Experts of a small language model: 8 layers, 96 experts in each of 8 layers.
Below are experts of layer 3 (counted from 0) of a mixture-of-experts language model. Rows are named router (the router's row for the expert), up (a neuron's input weights, with its number), down (a neuron's output weights, with its number) and show model dimensions 0-127. Each number is 500 + 25 x the weight over its row's rms, rounded and kept within 0 to 999. Numbers have three digits each.
Before each expert's rows: "comes after" lists some tokens at least twice as common just before its tokens as in all text. This comes from a sample of Wikipedia text that the model never trained on. Tokens count by the router's weight.

# expert 0
comes after: " the", " of", "a", ":", "an", " and"
router:518481517497504475485489580470502506483506494458488487499486501494479476465494462472530446514516496531506503514463540520417493506487500513502493480538498489507518484457501464447549524515504492508508499513511503538482526469505498509532484463485492507491517457532491498496513521503513543486495478522492473493507477527539588518526527463503501526494465495476509499484481470505530520531524
up5:486519481522486520463512506497514495523477545502505504538508494523485491454493493502499483441498453512496478509499534520482475460469524489472501458498499503507509514550514460483519488523523490521500548437532480519493470534522516493495462455468498521553512524505465511501505563514474504509507524506470477535459489507487527498531477515538523489503510583487493486476491473500497457496515
down5:531485487497482470472460543468532490569506513496550461497450502524506500508523510485498527529522528491488567495468482508494484500511498533490476501527461506488500463430515491510500534493521521526549486548480460478494513498469509473492516524505480483482515538504527485515475517467467511510520469492506507475535494533509547493474522516471487482499443493520505519482474507538499466513491
up6:494537492515494469488499488468502440540502489530494540506499460485510526510503518554558531511497495544476499471516525492470506474500485509483495494557455508512471453504483512510522527503508481507512489540512533551480487496471518486489514509480461506518520520496486502452502507507449514550505452533496497445493515503450479504511501452520486513507465486526516510522474484500455451495509
down6:536553499491509486501493499464521533515530497520495480466492477494520502472539491504493459542500501518501552477515467506527529467499452488499489561492549521506492487451475524486524489521512459502501512534505508517502505493520528487514500501449489522482509501490460487451488511480447482484516499514491519496519505513501532516460482545510451536537450516522459478497496488532509452456528
up7:454495505477503515524509543554522488533541517470504510522486485504530512504476533523484514509504514494507451551556482485484517502538501543517497536516468487521504507474522510523519498478522518504514481542486486503475521477413502496491500551506440485470498445505528454484527476519512491507525509524466485510495492461491469520498547512466503505506479521500495530495453515519503474515499
down7:474513499547527512484466508495530492490463500548509505468467504480509481526443481446533473474525531517531487518506506485492533494510478505500459481493519495492529529495500481502425505534470481494498516477453500507491468497516502475495516509476512544501500500468457483555497520463496491462534484487479500494478527535492499506500498491517461464497491567522559507519534544504489493522468

# expert 79
comes after: "\n", " (", " \"", "-", "==", "==="
router:471496527497515481498498534438499495469511496470530517536498484542490527468501509493504486532499464510496482505479528482442523538500473516530484478490489496537516488498502467492535521508494494493495518484495516504498458472520492503519504503506492429497531443513497475489493428508528524501507470514488493475533506491507580499497515479532487464481503507497543518489471555509448551514522
up7:507472529552476457524537524541486475506505512501499542490518499458493483527462466473490497483505522484455523524519489458490502462530505448513457529508510452508524479522471450468548522466541459507477486497486480448470505499507521476512553522505511485491538469482473507505507499536483530543497497526489465499472479498521491514510508498521492499450514497505456506504496488490479514488467
down7:446482470499536498514451504523481471461499472505461505515488503497462548487481529570478479529495525465500525487491487501513532517497512516523499472513515481474448507482504512498482470512517467499501497493502521487534479532506488475484505509441492501528532450516474476498537486533501508490475540514536505445498504477505497472491447518441504472513491489528543520530482522471544485497482
up8:479517482451443499482515517539505483470487508515540538491528484500506490496488500473480529482483491502481491506502484515426531537513531484486508441487475523529484517490520548510494475531528511506503538491449527510524495510522491508529443517476516491475511438509501534512550489506517499457488526503471519533550507519459475491540506509458480511480509479492478502474515529523528498515529
down8:510491509468449518500519483491499520454519516492470481475513510489534487478478499505481491482488507531490521487504490521478536499492492479480481499464529510495476469476515514521518489471455498504481505505527475528483530477527506490548507515548538461500520506494523500498504497504515467522487504479549484537479538453498514511493537507448493501530474483456452426450544460494504524478431
up9:522462493544490531495506465476512481486472546498482524478442497500500467511515546476496485507492549509512504513507531517451504510512501520482529456483505537533472446522516510536511522477524547474481511493486483482467530519455469506498538491478528507509471472488480534471476515459555499522518475511472471542491504521510462550528509482507473474470502492537515508519506527506469496506516
down9:486508479494534532512452495452515463481435492502535469498436475543481503491454531501501488504476528486531491508521464502500496531450451481518483505491513508438521502441445518516479552489532504481471532530483504520503487531497507499492501492512509535516505458494501498499495464484481489480492511486520534466486506515525513498472490515499509537514508495501535558503499476515472534492480

# expert 61
comes after: "S", "A", "I", "N", "E", "C"
router:482502514481538492480506515505488544504510493501452493499488475507446494488504488499497524485513483506485480534466492482443483541447472535518473524517460481501485510477505426470513526518516528506511526501482499506479483478580483522519493479501522507481509479460475500479528449488502549520496482454506496477501510540517517505507515491545512534453488512490516512519515564514510531504536
up1:445474500491500513468529492507520507475456465515483484493483473499507543538461523478501547497517462490510490485497538480486500510562486472488506513449510524537525487515504480511497509517504522492518470472500510493516485517514479547519469513477483501533536473475502526498488498471479499515555536461520470522528488467439505551477483488516442514503508488453469510519489513483490562514498
down1:534489518512492438469467481474510476525433549513512520502483549506478487486481492501497526507499515503516494534533498542522520476503478537463513521506482511466501485494501485510502485476461517530466470538468505515526467484513511501494502549479534493543495502478456456487519457559504525465515479481512482525451509458509508506511508488530502491536506560542510483529525489508493521506505
up2:442504512537508514456519529512484479489538548489512478509486484509490522496538497455535503504521511498495468481517516491527522493516510464489476512469484504472460456480530522500492585501521508536500466471484490525519504503488464507465522499439498454454476467470516476493491461501496479472519504477491512503511486549495500538486548536518479476507492492504521489491482508477560508504470
down2:491501482505480475484496500508515438495487568507510489528468511488475490501431494505431511555430481480524501496517557508514537479500514506487500479491504458473505474496487521534529506490502514488518488452533507507536506484474485500527520489491486495515520519538467508504516496516518506541505468513474483476488507524504471521559503549497481496479481477513513471516524518432495476485485
up3:492531539543517520496484525514507474459497488476477475510506509504516502487496499474523483492501480507461513496487480473509474499476497490515473499472460453510454494496503499513476512499496534550519538482435525550519475481536475479480518520408516561465503513531492463506550493532509497494521547512500529516492479505504474470513494526474493503520481476519509537472537537496513513519476
down3:513548459494514487474491546482484524515514504460546501487526506501485501516462466520492470428498526480493510501517485527508508483500505510495488492502490451480507504494481528528479556490503517479487480507483507511491540528511503517522519498445505550487435521502449533493491464504490495494489496488538527477499499522446478522494502587489464535484491491526463488528489528542505484505504